config.yaml
num_hidden_layers: 8
moe_layers: [0, 1, 2, 3, 4, 5, 6, 7]
router_score: "softmax"
normalize_top_k: false
balance_loss: 0.000311
lr_router: 0.000324
norm_eps: 1e-05
optimizer: "adamw"
learning_rate: 0.00118
beta1: 0.9
batch_tokens: [32768, 65536, 98304]
Below are experts of layer 3 (counted from 0) of a mixture-of-experts language model. Rows are named router (the router's row for the expert) and show model dimensions 256-383. Each number is 128 + 24 x the weight over its row's rms, rounded and kept within 0 to 255. Numbers have three digits each.
After each expert's rows: a language model's description of what the expert responds to. This comes from a sample of Wikipedia text that the model never trained on.

# expert 1
router:102108149116155069096148129104130126155091174119133084110127119120125141165127116142146124158125119113112085127108102103160162144107087140119133107140129098123147102092150159106175136091116146144104140137159118084155148071111107119104081109161104105158141162157140137142101146099092151116102129116125105117078091095161161139163101119115117146120145115148126138155133127152119089168076
Hyphens and institutional words

# expert 5
router:115099155115131075068133116112125139145116152108122091106127108156096133171148096135150135148093121101100077124120115108164189125107107152115133109139126082109144105080159147084173150099110104131132125145177111120170162084109113135115085118159115099145151157172140147133107144102093120131109116136138113141084090097153144138163100111125117136112143107139108145142127116174120068159100
Foreign names, "to"

# expert 14
router:115108168119131096090151122108115138164092164119122080091127105130118136159147111143155112172107125116119086114133100107159152129113100138115145096142151090128164134094146183100177140088112122137104158148157106094170147078119116142119092118153115104138165154178137121118109144098108149132114121123149113132073085089162133135185094104118124143101148095152106154158129130140116100148091
List and infobox markers

# expert 4
router:117101135114145065105145114099099146148094156130133098104121122129126124160146096146142120130097099129111105114098123113176162134102104131112146092138144105123159119089148169110170147098118130142098152140166116104170157074116102123105112124157109120152135155146137123119114151112088118133106132127131126142106082105168146140158103111133136151092128112149119135158128123144148100159080
Sentence-final word pieces

# expert 6
router:112095151125147058093148108100099115158090174111135091112117116149111127168129098139144134176110123114112084108115108098166164121111102143120133100116133098119142114097142151089174150096109132143113150127174107107151156065113109135119097124153123107155161168168129120148102157098096153130103129126144116128100084096153161121168118120124121144114138102139108159154130122161135098161085
Copular and auxiliary verbs

# expert 15
router:100132156110143096102136135106115127149089156114140093082118107148094124169126102150162135162132125110084090123123090105159156141121087124128141089141131119113171135091134172082195163101107132146092163129173109118162139065141132143130105112155097103178148131171126138122107144106129149113115126116154118155097070117135168116156108108095119143124141094134128138161123122158153083164089
Foreign name fragments

# expert 2
router:119125162138146100083140123108105144158090160132124106106110131138113115152136102154141123167123132129109072125130093108154161124123095134102133088126152114123141127120143185109169163099110132137097142143150105096164151107093103143126089124140132114134147177160124152137114143127098128121103115113139106136082060090146153122169111130118115139115156121151099159154113121174130080145095
Places and demographic tables

# expert 12
router:116109152121149058088150121117099137167095167110132097110124107153113128160141113143151127171117123133112080113104092095141174129110103142119139090126137109128160136094134144094176144090116138141106153129151091089161153078100113129113101123163110102144158177186130140128107156107107140113111140136124112153075061098166147135157109110132124143095135104149120134147130115158128096174104
Birth dates and places